{"n_empty_slots": 32, "lr_router": 0.000386, "batch_tokens": [65536, 131072, 262144, 524288]}
Below are experts of layer 6 (counted from 0) of a mixture-of-experts language model. Rows are named gate (a neuron's input weights, with its number), up (a neuron's input weights, with its number) and show model dimensions 0-159. Each number is 128 + 24 x the weight over its row's rms, rounded and kept within 0 to 255.
Before each expert's rows: a language model's description of what the expert responds to. This comes from a sample of Wikipedia text that the model never trained on.

# expert 10
What it handles: Quantifier, degree and common content words in running prose, often after a, was, is, e.g. not, much, most, many, time.
gate0 [123 129 120 151 170  97 147 168 131 115 125 109 121 126 119 125 107 137 140 123 147 114 101 115 154  92 135 142 111 135 104 134  88 137 107 171 125 104 161 137 142 103 113 158 138 139 149 159 117 156 125 148 111 152  93  77  78 151 129 121 151 147 131 109 149 131 139 142 129 124 137 114 112 154 124 114 159 112 119 125 145  95 127 121 156 152 119 127  89 136 139 103 113 122  94 147  84 174 149 151 165 151 151 135 171 145 129 142 126 172  90 172 122  74 105 126 181 126 121 130 155 155 115 141 138 133 141 179 133 128 161  69 108 195 142 172 162 118 125 117 146 188 153 105 130 133 164 134 134 152  94 155 135 121 145 161 142 175 132 112]
up0 [177 114 113 130 156 101 109 167 114 104  87 112 140  98 141 127 105 132 150 104 129 159 122 117 139 107 162 150 134 169 147 147 141 121 143 122 106 112 153 144 125 129 143  98 155 140 145 147 153 186 135 123 161 155 119 131 108 114 131 147 163 166 143 113 119 164 114 141 117 133  98 148 143 109 148 133 118 123 155 180 133 102 149 152 153 150 144  72 120  76 132 153 139 125 110 150 104 133 152 108 135 126 134 140 159 107 117 166 135 216 125 142 140 108 149 115 148 128 130 161 180 130 110 137  92 107 143 159 143 106 152 138 125 167  82 141 134 144 127 125 145 139 137 159 100 113 137 129 111 153 131 125  97 136 127 127 150 120  99 163]
gate1 [ 91 100 164 100 106 156 157 120 142 145 146 126 131 130  87 110 121 146 126 139 143 158 102  89 154 136 151 135 159 161 136 155 126 182 143 135 113 140  99 129 120 154 121 130 109 120 105 163 120  99 125 145 115 151 158 112 135 148 108  76 162 164 137 101 128 201 121 109 133 143 144 125 154 154 128 123 144 123 154 108 137  87 139 154 153 108 154 153  97 176 149  92 146 131 137 121  85 152 128  83 129 143 130 130 116 110 147 116 160 188 143 141 109  79 126 159 117 154 124 179 147 116 132 134 132 134  97 162 146 144 118 152  58  92 106 114 139 128 116 167  73 169 123 124 157 109  84 120 162  99 150 191 121 120 109 109 142 135 135 115]
up1 [124 105 128 123 131  84 114 123 136 168 129 124  91 151  98  90 124 158 133 140 104 161 135  98 118 125 120 146 128 105 131 111 111 117 126 138 108  87 106 117 195 101 135 136 136 116 127 130 101  98 165 151 142 116 147 113 114 131 143 102 140 127 143 129 150 133 184  94 127 130 128  95  97 163 112 144 163 133 133 126 133 160 164 158 127 117 140  98 134  91 152 129  89 119 150 134 112 146 134 124 109 111 111 151 115 179 109 131 153 128 127 131  83 126 144  90 113  89  83 167 102  86 131 130 105 123 119 157 119 113 132 152  99  90 135 167 107 102 136 160 101 163 108 127 172 114 106 140 135 151 116 121 135  80 153 121 115 154 141 148]
gate2 [173 139 118 107 130 136 175 121 163 159 102 131 111 160  81 140 140  91 140 139 138 161  84 128 152 146 124 123 143 122 144 136 116 149 131 133 127 122 129 152  54 135 119 151  96 177 142  90 121  99 163 139 130 161 117 136 164 126 129 103 129 202 130 157 153 162  86 167 138  87 117 136 169 166 100 133 163 131 139 111 119  97 132 145 179 140 137 110 144 147 117 129 140 107 156 146 147 166 174 149 119 142 112 105 114  97 121 152 108 170 129 162 115 115 165 109 129  94 116 138 100 136 122 134 126  93 119 141 132 140 116 109 108  99 116 109 129 159 128 158 130 127  96 149 134 130 114 113 135 154 111 117 105 159 127 107 131 141 163 170]
up2 [103 106 137 145  81 129 103 156 148 151 110 122 109  93 142 152 138 117 115 127 134 149 162 111 107 127 108 132 110 110 152 135 123 131 118  93 150 153 112  94  97 133 164  95 106 102 116 150 156  98 157 144 171 162 149 125 108 112 154 109  89  98 111 131 160 159 114 129 135 129 128 107 109 127 158 139 111 121  92 149 118 134  75 100 109 213  96 123 133  98 145 101 135 165 143 169  94 112 180 137 148 135 123  93 157 103 197 115 145 123 144 147 117 171 126 133 129 139 144 107 157 154 164 133 105 116 142 105 130 161 130 116 131 162 154 168 159 142 130 146 125  79 126 155 123 101 122 109 149 129 109 119 129 120 120 139  93 141 152 149]
gate3 [116 122 148 112 136 134 126 137  88 122 142 160 126 175 108 117 135 171  92 111 114 106 162 119 157 139 132 101 137 117 103 112 117 115 108 144 134 127 111 165 124 136 143 122 128 109 155 145 140 137 117 129 134  99 109 167 145 119 144 129  77 166 114 117 134  86 108 196  89 152  87 124  91  86 146 121  86 159 146 114  89 142 101 153 128 134 130 121 109 136 144 161 131 114 117 120 126 127 146 138 135 114 110 129 131 112 134 114 139 115  89 149 145  85 151 166 125 129 108 108 117 146 112 131  96 116 161 153 131 161 129 173 120 142 141 132 124 139 114 160 133 137  98 122  89 113 122  99 141 102 134 117 125 169  95  93 137 145 160 134]
up3 [143 130 111 126 128 153 136 126 109 111 157 106 123 107 143 157 109 101 185 188 170 133 132 147  87 128 108 150 164 143 190 129 148 120 132 104 134  72 141  63 158 132 132 153 124 151 130 136 139  91 137 123 108 152 133 119 105 128 129 119 170 107 141 113 112 168 133 133 148 103 129 160 153 106 120 114 155 106 130 141 144  85  97  91 146 125 129 137 132  88 119 162 139 166 130 107 129 127 120  66 117 141 114  95 132 147 101 189 119 145 174 107 118 160 128 136 136  79 122 118 126 128 118 155 131 166  86 131 159 114 148 116 147 135 148 144  99 108 130 138  95 118 135 147 129 135 116 166 130 146 140 117 148 113 143 165 141  91 113 143]
gate4 [145 111 132 109 132 118 114 118 144 128 104 125 124 141 123 169 126 128 112 139 123 124 119 166 143 129 164 133 127 159 101 135 136 134 202 159 118 140 122 136 189 115 125 108 109 133 150 147 137 113 119 111 145 149 102 128 101 155 166 116 147  99 159 121  99  95 132 171  87 102 120 152 158 183 121 115  85 163 167 138 124 153 124 150 115  74 105 116 114 137 131 122  95 113 134 133  65 120 184 162 118 163 142 163 164  90 108 156 136 163 153 116 165 116 156 101 134 135 132 165 112 103 108 136 129  90 126 164 160 100 109  80  96 124 157 125 150 110 167 105  86 148 138 105 196 158 160 136 109 123  87 139  96 122 100 120 130 134 116 110]
up4 [148 115 126 146 136 127 127 149 151 123  90 131 118 150 124 123 146 112 159 163 128 141 144 114 105 140 128 111 112  95 153 151 135 137 118  80 103 113 139 102 128 148 140 124 116  96  63  96 130 132 115 153 160  66 102 134 131 137 122 145 117 128 124 165 137 110 136 105 150 173 119 139 116  92 162 118 113 141 164 147  96 129 146 124 162 116 138 145 161 145  72 117 139 119 154 123 119 121 156 130 114 119 118  91 124 119 100 109 149 122 150 122 101 148 131 147  90 137 145 135 157 160 174 125 125 191 120  79 124 157 107 119 176 114 108 103 117 144 176 107 115 119  80 111 117 162 164 124 138 158 197 102 113 118 190 119 160 130 155 137]
gate5 [102 131  98 144  89 150  90 145 165 185  75 142 163 108 119 146  84 163  84 141 111 158 118 135 142 103 101 162 136 112 142 143 116 128  83 148 135 161 153 156  94 124 112 118  97 117 145 110 114 117 139 124 123 120 154 128 116 154 144 129 143 114  90 101 152 135 158 101 148 145 147 134 116 121 123 188 114 128 148 122 115 104 137 110 163 114 114 136 125  79 103 147 125 108 151 112 102 155 107  78 113 126 124 123 137  89 159  75 145 179 131 145 167  90 111 122 147 153 132 102 119 158 189 141 115 151 138 129 153 120 119 135 100 103 123 124 143  85 163 127 101 164 164 133  90 140 171  94 162 131 114 141 138 159 110  91 135 135  78 113]
up5 [142 141 154 110 105 162  96 156 117 148 120 150 150  93 111 145 134  90 117 154 127 135 161 112 133 140 139 142 106 151 122 151 115 130  96 102 167  94 139 155 108 145 149 120 115 126 121 157 113 193  94 141 135 103  79 138 134 145 101 119 147 113 156 123 129 104 137  99 142 132 125 164 107 134 145 138 137 113  86 128  89 134  87 111 165 129  90 138 134 112  98 124 135 113  87 165 113 127 128 146 118 145 125 201 113 102 124 104 145 141 131 100 135 137 113 162 115 171 131  88 171  85 163 150 122 139 133 119 134 112 193 149 140 108 129 123 144 127 162 135 118 149 150 107 169 165 156 129 128 109 149 131 116 127 140 157 110 145 154 107]
gate6 [ 91 157 171 101 139 125 102 102 144 150 102  99 105 115 118 103 122 112 136  98 151 105  97 160 133 131 105 138 151 103 125 128 116  93  80 103 120 130 119 137 119 135  92 148 129 101 110 119 120  92  99 114  85 147 103 141 109  98 136 131 143 182 193  70 137 116 158 134 128 149 105  99 137 148 118 120 127 105 105 130  98 149 151 148  86 106  76 152 141 133 148 162 153 139 120 136 131 117  88 111 128 161 107 103 152 179 128 105 130 175 146  82 115  97 103 100 153 113 134 107 138 101 150 116 113  99 155 163 136 133 141 140 147 114  95 149 133 107 131 144 191 111 118 104 159 122  84 150 157 112 113 149 150 120 125 111 151 147 113 174]
up6 [152 111 164 134 171  79 152 119 167 145 133 122 122  90  99  93 115 125  92 124 129 124 111 158 130 128 178  91 109 141  99  92 149  98 142 161  97 137 155  95 107 110 115 163 143 128 167 124 141 163 104  95 107 118 110 167 117 105 132  98 143 156 131 150 130  94 122 126 132 133  97 137 156 145 114 136 157 150 126 144 135 106  82 144  82 112 101 119 111 172 160 136 130 136 193 126 128 116 133 125 107 129 108 126 125 122 144 115 135 195 105 155 126 153 110  62 135 123 141 114 120  88 106 140 148 123 164 135 152 169 149  93 127 127 108 147 141  91 148 115 157 125 108  83 138 122  96 110 103 125 100 119 119 106 131 184 108 126 148 106]

# expert 13
What it handles: Words after the or in that start noun phrases: quantifiers and directions, such as all, most, part, North, New, ward.
gate0 [134 160 164 153 146 111 125 102 132 107 105 118 131 161 166 173 111 119 137 131 155 118 174 153  70 106 149  91 140 131 126 106 132 108 133 122 123 143 144  93 123 120 105 137  92 123 142 111 152 137 116 152 141 132  95 140 146 139 121 156 148 125 112  87 146 145 136 127 130 105  60  70 124 120 120 110 134 146 121 128 158 140  90 125 180 122 168 123 151 119 143 157  84 124 100 132 141 132 154 117 159 123  98 133 153 113  57 121 127 160 134 117 125 126 179 159 139 139 118  82 132 105 147 119 148 131 134 146 104 129 101 135 131 167 156 106 131 131 136 170 125 122  97 137 165 132 130  88 103 124 162 128 128 158 144 160  92 137 136 159]
up0 [ 90 172  90 160 117 126 113  99 115 104 157 125 128 173 116 144  84 105 149 125 167 129 138 128 130 143  91 126 125 120 131 148 140 115 163  98 162 170 118  69  85 121 111  78 106 191 177 160 103 116 127 152 144 151 123 121 106 130  82 133 195 108  98 134 152 120 149 159 131 148 146 109 118 128 160 143 139 118 110 154 141 187 132 145 123 126 155 118 156 156 122 155 121 112 111 163 131 134 135 106 162 130 125 155 137 124 120 161 135 112 150 144 158 109 139 127  83 116  99 135 134 138 126 137 122 133 169 136 115 137 118 127 112 128 101 129 162 109 138 105 164 174 121 117 146 112 107 143 111 121 162 172 172 105 149 138 129  77 112 116]
gate1 [123 119 129 110 109 150 166  85 108 113 125 110 111 114 115 142 130 129 114 106 139 107 111 115 139  97 145  67 100 134 106 151 145 108 115 120 157  90 121 158 101 160 148 124 145 169 109 112 117 125 144 130 164 112 119 105 175 175 117 145 178  94 114 150 119  74 103 113 159 112 156 139 112 120 113 143 159 116 116 138 131 164 147 119 114 108 168 119 133  75 131 147  87 165 129 164  87 151 137  95 127 148 102 125 110 106 114  75 135 149 181 107 130 106 116 106 107 159 124 111 174  86 151 109 140 138 136 146 112 130 138 138 102 102 138 107 145 144 113 126 105 173 107 110  93 113 137  98 170  90 118 128 136 159 133 170 112 127 102 107]
up1 [148  92 139 131 120  90 110 141 111 124 133 140 147 118 114 110 135 127 136 118 144 145 114 122 149 119 111 131 117 142  81 101 189 133 127 107 116 140 172 136 121 147 168 136 106 143 149 122 157 141 116  75  98 160 153 138 149 176 158 132 120 127 140 163 151 111  89 121 122  84 126 162 110 100 152 153 142 124  81 114 101 105 120 150 111 103 155 117 114 126 135 120 149 104 143 132 127 130 161 141 142 139 101 133 134 144 134 103 129 112  77  85 123 145  64 121  70 145 110 115 162 129 142 170 146 144 117 127 142 164 121  52 127 127 100 116 134 147 141 130 131 145 146 118 150 113 130 114 130 168 110 136  71 162  98 141 144 154 156 123]
gate2 [162 138 126 122 108 146 103 113 118 130 159 154 143 144  82 123 130 109 113 144 145 133 148 147 144 119 110 109 139 113 115 134 157 150 142 153 124 117 139 104  92 105 171  90 145 131 114 123 139 129 139 138 104  74 152 159 187 140 122 160 143 150 138 158 135 137 103 165 129  68 107 139 173 127 143  99 119 100 155 120 145 102 135 116 148 101 150 135 112 168 118 136 132 111 121 101 130 141 138  97 114 149 103 111 117 125 112  79 181 160 142 144 152 108 123 134 117 133 121 130 121 129 124 120 103 145 161 129 144 176 142 123 142 134 108 155 116 125 103 118 130 126 166 124  98 154 127 129 119 126 113 136  96 150 132 123  97 161 117 145]
up2 [148 114 112 119 133 121 151 140 105 111 178 154 172 159 145 158 153 145 167 117 122  87 129  98 104 146 157 148 133 164  99 117  88 128 152 129 142  78 132 114 137 103 123 121 147 165 137 114 156 142 135 108 131 136 119 118 109 163 122 115 146 127 157 121  87 146 120 133 160 136 153 169 109 152  72 102 136 110 114 149 127 127 155 173 144 103 115 134 152 118 117 114 131 129 126 140 125 114  89 176 139 117 127 119 154 145 206 164 140 155 117 119  95 119 195 154  88 134 141 103 160 112 142 103 128 135 125 144 153 163 157 109 112 141 130  96 156 141 131 137 178 133 122 143  91 152 128 169 101 144 144  83 136 154 128 132 116 163 172 102]
gate3 [131 118 143 142 135 137 142 171 159 143 133 105 109 120 101 142 182 130 144 140 104 129 108 115 125 135 139 161 117 113  66 136 121 148  85 142 115  83 107 116 168 122 156 107 140 103  91  99 162 111 119 135 124  65 115 150  99 127 151 109 117 139 156  97 164 110 123  91 128 113 186 103 172 132 130 124 155 131 130 160 103  62  89 107 131 151 108 127 114  95 163 145 121 123 144 108 138 141 144 138 104 148 105 108 123 127 147 116 122 174 129 127 127 124 112 108 106 119 113 129  90 149 141  93 138 106 132 134 133 120 143 166 110 144 123 111  95 121  87 128 167 162 158 116 128 122 103  78 103 141 127 129 161 103 117 124 126 163 106 111]
up3 [111 107  88 147 124 176  98 115 150 106 103 112  90 147 135 112  99 124 152 147 117 130  98 139 116 140 162 145 118 134 100  68 126 120 115 151 107 144 133 161 118  73 155 165  94 131 145 105 129 131 156  76 100 156  89 162 107 173 178  99 156 140 114 109 112 123 112 176 127 117 124 140 132 129 101 103 145 144 110 145 197 127 116 132 119 117 120 156 144 154 122 169 132  71 154 145 159 129 118 163 158 117 144 137 162 136 135 155  97 129 143 162 130 117 163  69 121 151 139 133 138 114 123 142 150 121 133 159  68 106 116 112 122 173 114 148 142 111 150 113 144 137  93 165 165 131 117 162 124 137 144 141 133 156 116 143 123  87 134 158]
gate4 [131 118 106 148 143 160 114 132 113 143 128 155 126 141 143  87 140 124 144 156 117 134 156  86 146 160 129 100 155 153 135 104 168 121 117 163 155 148 146 157 149  85 136 126 153 114 108 158 146 121 125 107 103 123 143 122 131 112 120 151 147 133 164 140 131 122 128 165  80 126 162 124 140 120 138 111 156  90 117 141  93 111 132 155  99 146 123 154 162 101 132 144 120  92 133 121 138 117 107  98 121 182 119 127 167 147  96 146 118 166 102 144 120 141 163 117 126 117 144 190 195 109 131  75  79 109 110 134 142 128 143 150 108 154 111 123  83 124 148 165 151 101 140 101  96 144 162 117 119 162 118 144 131 102 131 135 141  83 111 164]
up4 [130 159 158 135 121 115 148 123 103 133 117 148 100 123 119 100 128 128 150 132 141 110 113 118 118 109 149  81 136 125 113 129 125 171 101 129 160 167 155 145 156 139 124 160 137 124 115 123  99 153 117 126 154 156 142 166  64  92 134 143 147  93 111 142 110 141 104 105 140 101 106  67 164 103 162 175 173 127 123 166 159  82 162 146 153 148 136 102  91 124 164 130 102 116 168 107 139 180 171 131  55 158 160 164 150 141 111  61 116 134 107 115 154 136 142 123 159 117 112 141 204 115 133  94  92 126  97 129 132 127 131 110 112 143 146 120 104 140 143 129 149 115 188 134 114 120 122 135 116 151 116 146 122 109 151 106 134 103 125 142]
gate5 [128 135 107 141 150 153 148 104 131 140  84 113 165 150  95 116 127 130 104  98 125 155 144 149 113  69 142 145 175 132 131 147 172 113 118 130 114 145 134 115 121 132 114 118  84 123 151 116 145 139 147 127 177 131 140 116 141 116 144 153 152 146 137  96 143 115 140 128 116  98 173  95 114 149  87 108 111  73 143 165  94  94 125  98 144  96 159 113 141 100 121  90 136 112 135 125 108 128 133 130 158 179  97 135 115 129 140 144 138 148 127  85 107 103 145 150 154 115 171 137 130 129 157 133 106 123 131 141 149 105 136 145 135  86 123 139 116 115  96 169 135 145 180 112 119 140 123 115 162 140 141 175 115 110 147 104 156 119 116 112]
up5 [158 127  90 145 137 123 169 114 145 137 120 113 137 146 127 114 122 153 101  93 114 143 168 146 127 108 129 135 165 122 144 159 151 133 126 149  97 161  99 129 133 126  93 148  86 108 119  94 159 123 115 120 167 122 131 144 128 121 154 162 156 131 109 117 112 100 121 101 133 162 106 130 121 130  91 149 151  87 157 120 117 146 138  86 130 152 172 151 131  87 143 112  84 133  93  94 119 151  93 123 138 108 131 116 123  97 153 131 145 141 162 116 126 121 140 152 179 159 149 126 143  99 129 134 118 137 126 156 142 128 144 114 121  89 116 176 136 157  88 134 118 164 113 119  78  90 112 123 161 162 129 184 106 110 114 111 116 167 133 116]
gate6 [153  89  99 160 139 159 144 130 149 126 137 118 133 139  87 125 125 128 144 148 118 156  98 117 144 136 174 130 150 125 170 113 108 159  90 149 122 136 119 154 161  80 173 109  97 109 143 125 149 149 102 122 114 133 137 114 127 130 139 131 140 188 117 123 124 161 176 135 107 125 127 109 133  98 125 125 101 135 160 140 122 118 116 125 134 184 107 113 115 127 148 132 117 134 130 138 134 145  94 185 107 168 140 122 128 155 115 112 182 126 145 176 108 155 161  73 150 169 158 143 146 100 133 110 151 104 140 149 168  94 123 101 117 135 108 179 140 173 122 158 116 150 124 127 118 147 131 133 117 167 103 138 168 105 114 151  91 171 103 107]
up6 [157 118 125 161 139 114 123 142 107 151 135 117 119 168  98 137 110 109 153 152 133 124 149  91  98 145 116 121 150 106 156 124  90 118 121 141 137 124 130 137 131 138 122 130 113 131 100 166 115 115 121 128  95 145 128 125 121 144 143 118 133 198 134 143 108 105 150 161  97 114  91 137 113 120 102  55 104 146 147 110 162 131  98  94 179 182 131 126 119 134 156 164 165 165  47 164 145 140 109 128 103 127 100 106 100 112 141 111 154  79 134 146  82  88 195  78 150 116 130 133 125 139 117 119 132  81 103 167 140 125 117 128 119 119 108 144 137 188 155 110 123 126 129 125  99 163 110 168 114 152 126 149 168 129 124 122 128 131 131 115]

# expert 44
What it handles: Determiners and possessives before a noun phrase, such as the, its, their, 's, and prepositions like from and during.
gate0 [123 140 126 135 157 130 143 111 142 143 117 169 118 181 116 119 145 135 155 149 129 134 114 123 135 146 121 108 100 123 129  89 140 152 180 153 133 145 151  84 125 168 112 126 124 168 102 111 123 107 170 134 149 123 135 115 135 100 111 118 159 137 153 111 126 125 104 150 142 158 127 136 116 139 117 115 116 126 121 145 155 109  73  95 116 119 134 140 101 152 131 151 146 153 146 134  99 151 103 149 137 122 152 130 121 152 168 155 116 165 126 154 115  89 153 148 121 177 135 110 116 112 140 132 114 118  58 139 145 112 125 104 121 150  82 110 124 111 143 113 139 142 139 135 109 155 121 132 105 105 149 107 157 127 149 100 104 151 136 137]
up0 [135 139 147 129 126 133 143 118 117 124 137 136 114 146 128 107  75 119 120 136 122 144 114 111 101 114 183 117 114 117 152 123  77 139 146 133 130 118 137 141 118 112 103 104 145 166 135 115 119 114 169 162 165 169 137 120 126  74  90 118 108 129 159 112 134 150 159 134 123 105  74 149  90 122 135 128 128 119 125 170 156 118 113 132 123 178 109 150 127 126 127 139 153 158 121  99 125  80 145 161 130 109 124  84 132 107 121 138 181 151 113 103 135  77 145 129 110 127 137 104 127  95 105  87  86 129 170 116 103 122 161 158 143 169  82 118  94 125 121 111 125 145 135 149 135 162 143 118 102 133 152 114 121 169 127 165 116 168 104 152]
gate1 [165  99 118 101  72 136 126 116 112 130 124  98 142 151 117 120 119 118 123 111 119 127 130 105 150 144 127 110 163 150  79 141 132 161 132 135 158 147 120 123 150  90 140 149  77 131 134 136 123 161 151 118  88 133 165  82 132 101 144 139 153 111 130 134  98 125 156 103 137  53 121 137 149 120 132 154  88 135 135 132 142 154 146 176 134  83 150 135 160 128 130 120 131  94 105 121 107 178 161  98 148 156 138 139 116 134 167 145 132  95 127 145 120 154 119 156 128  91  80  91 192 124 142 192  96  83  78 135 143 119 122 144 115 128 139 129  72  89 143 139  91  96 148  99 132  93 141 144 121 112 113 113  72 144 116 176  98 157 128  85]
up1 [111  99 148 111  84 183 143 111 144 135 146 131 129 163 110 111 133 132 115 112 117 124 130 115 132 132 175 112 181 154  98 137 144 178 124 122 159 117 119 158 144 158 128 139  91 119 122 133 121 108 135  73 126 105 146  89 137  96 153 132 143 148 126 162 171 134 119 159 136  74 103 140 153 105  90 168  92 120 159 131 112 173 146 117  95  92 150 129 127 130 118 141 128 115 115 144 116 141 139  98 145 125  67 152 132 126  89  97 152 132 122 113 133 151 143 110 123 137  90  90 196 110 112 114 138 173 125 141 103 111 145 131 141 143 147 151 132  92 150 145 130  98 133 118 150 121 134 116 137 112 119  96 135 165 146 137 108 149 153 125]
gate2 [186 111 119 102 124 137 144 160  93 109 112 117 122 135 132 123 118 165 129 134 143 154 155 124 103  90 113 133 113 140  99 152 113 137 117 121 168 171 128 132 124 141 115 139 126 129 143 121 169 146 151 135 153 131 110 122 134  67 101 146 104 122 146 131 126 136  97 162 156  90 117 118 106 116 104 151 108  99 100 181 109 110 114 159 113 140 108 144 126 139 147 131 116 128 118  85 121 109 131  88 123  81 110 114  94 160 152 115 155 156 136 153 154 113 179 162 135 105 118 102 147 130  96  90 122 134 143 175 126 141 110 186 161 142 102 149 113 110 142 174 114 135 116 152 114 144 152 144 140  94 125 175 149 140 162 144  96 169  89 165]
up2 [ 99 153  95  50 128  94 147 113 106 120 132 124 118 152 140 127 138 122 161 182 154 127 165 127 125  87 112 142 158 176 128 133 103 138 136  85 117  93 117 107 121  91  76 161 168 118 153 160 134 172 121 134 100 146 120  95 165  60 146 142 133 116 116 126 127 136 165 147 121 128 118 134 130 144  78 158 116 117 126 156 118 107 130 146 118 136 100 136 138 137 154 145  93 122 107 122 121 153  86  72 118 100 154 126  98 142 136 131 120 156 110 126 134 108 161 151 140 148  93 114 113 143  93 128 146 131 132 161 115 112 110 155 130 168 110 161 123 109 121 170 120 115 122 151 103 146 144 168 165 126 136 164 149 141 118  98 101 117 111 124]
gate3 [111 119 110 114 132 166 130 184 142 121 138 129 125 130  98 149 101 144 104 125 148  72 108 113 155 125 143 111 163 129 117  98 107 102  84 127  95 103 140 121 100 151 117 140  86 104  91 103 124 162 148 142 170 145 147 119 145  69 135 138 111 137 113 150 181 121 117 144 159 104 139 123 124 101  89 168 130 106 130 126 117 105 106  82 119 139 151 105  99  48 117  96 164 129  75 130 156 140 106 163 104 132 102 125  80 115 190 106 136  84  87 115 154 144 119 104 163 144 144 136 125  88 136 120  88 178 137  95 101 107 116 118 131 193 178 136 109 152 112 108 128 118 128 129 169 157 132 140 125 114 134 102 144  96 114 116 166 130 142 100]
up3 [103 147 105 107 153  86 125 104 141 107 131 163 110 144 114 117 152 113 138 127 124 140 140 160 143 159  88 147 116 131 133 134 102 130 178 105 138  89  94 148 114 138 138 101 129 149 152 131  92 120 134  90 111 109 143 160 100 130 128  87 151 137 108 178 111 117 159 132 131 101 144 151 150 183 142 130 143  97  99 142 120 134 139 161 115 104 147 183 123 191 137 132 131 121 116 123 129  97 155 163  93 133 115 141 143  94  81 107 131  71 147 117 116 178 155 127 121  75 155 135 161 103 135 153  96 106  86 160 153 119 138 117 124  86 166 183 137 108 142 146 107 131 123  77 141 105 161  92 100 100  95 176 119 102 126 181 178  81 146 129]
gate4 [113 104 109 142 138 156 147  91 134 134 183 134 138 138 146 152  83 134  86 118 139 145 115 104 137 161 106 145 129 127 145 118 121  98 129 123 152  97 143  96 149 143  99 174 145 107 137  96 107 120 132 158 143 173 109 121  94 161 125 115 142 134 151 118 150 128 132 157 192 117 121  96 124 118 100 173 135 149 114 113  86 121 116 170 135 116 114 118 146  99  83 134 142 112 132  94 116 119 101 174 160 157 142 145 151 152  83 108 101 113 126 120 150 112 109 181 120 102 188 136 100 156 118 109 121  96 132 126 121 127 125 134 149 150 134 128  97 129 145 124 131 102 117  87 146 134 102 147 143 127 111 124 128 135 149 160 158  87  57 129]
up4 [ 96 121 144 127 135  72 100 106 129 173 119 110 164 149 125 120 136 129 162 148 141 120 130 128 155 146 138 117 120 127 128 136 130  89 152 158  68 165  99 153  53 115 105 141 106 139  78 144 159 115 153  74 144  90 158 150 125  99 145 101 128 120 139 120 111  98 148 131 114 127 148 165 139  99 146 160 136 110 155 136 136 142  96  94 123 111 103 154 107 139 155 132 100 168 133 141 149 132 149  90 125 144 126 121 126 167 115 181 129  96 117 117 124 129 153 112 117 162  91 124 135 134 134 155 133 170 152 113 152 174  99 129 142 102 101 155 161 143 137 124 104 116 158 134 120 113 141 111 106 105 117 155 140 146 128 108 136 152 118 123]
gate5 [140 138 134  97 142 114  93 110 114 114 122 143 137 136  77 162 134 118 125 141 129 148 158 139 131  95 126 121 100 129  98 106 160 123 117  94 195  91 103 127 108 118 101 134 148 128 116 145 122 175  88 150 123 137 108  97 164 133 114 149 109 100 169 101  97 153 115 117 113 133 127 135 125 127  59 148  74 144 174 153 141  99 115 120 117 188 126 114 113  60  96 113 119 155 137 171 104 117 120  97 122 119 106 176 144 146 123 148 130 163 113 134 109 137 167 139 155 129 113 115 103 131 140 128 119 100 120 136 123  99 135 126 148 125 161 110 113 128 128 177 100  87 163 144 102 171 107 146 106 131 102 123  71 103 149  82  82 138 155 113]
up5 [129 126  88 169 143 139 141 170  71 161 140 116 121 111 123 120 126 113 140 130 134  84  92 141 142 170  88 116  95 123 114 169 155 180 138 122 105 135 102 117 104 118 168 167 121 117 131 132 100  95 112 125 149 124 119 120 138 136 133 111 149 137 104 142 157 131 121 129 115 155 113 132 154 174 137 157 116 179 176 185 143  96 162 119 136 109  97  81 142 140 138 195 105  71 140 101 147 105 171  69 131 121 143 114 159 119 110 128  99 135 151 118 150 141 151 157 137 140 114 152 155 118 139 143 112  95  99 146 125 171 141 127 119 172 114 160  81 114 164 117 112 146 118 103 124  97 139 153 108  86 136 124 153 122 136 110 143 157  83  98]
gate6 [150  77 135 121 118 100 124 166 110 117 141 113 168 137 109 136 111 139 138 118 104  54 121 132 151  61  90 134 108 128 111 125  94 142 141 129 125 129 128 126 132 135 138 126 136 138 118  66  67  99 115 161 108 167 142 124 125 147 105 135 119  81 125 181 115 158 121  99 138  98 105 123 154 131 123 143 108 142 120 134 140 111  84 111 143 184 133 122  97 147 165 133 147 151 129 131 116 150 122 130 169 138 170 109  86 139 161 169 106 119  97 107 127  64 143 119 139 119 126 103 120 139 141 115 153 110 112 164 122 137 150 134 129 176 141 155 108 135 131 143 138  99 109 149 160 122 144 134  97 123 115 121 137 156 158 156  87 161  93 123]
up6 [204 133 133 129 137 123 140 125 117 126 119 122 144  53 135 134 171 145 120 141 121 101 138 121 131 135 134 136 118 112 107 108 128 148 144  85  94 120  87 134 114 155 117 137 175  77 137 141 110 140 109 118 122 144 137 110 166 133 113 136 129  86 171 128 135 158 146 152 108 158 104 147 105 118 132 145 131 151 141  74 115 199 117 117 127 133 123 149 119 146 137 125 147 105 128 136 147 122 114 164 156 121 120  96 175 144  99 151 109  75 131 124  96 155 122 102 113  77 121 119  74 129 104 114 149 163 175  93  99 113 152 102  99 128 126 146  95 167 101 103  96  83 171 121 129 136 138 115 135 136 142 110 123 134 114 121 112 115 132 144]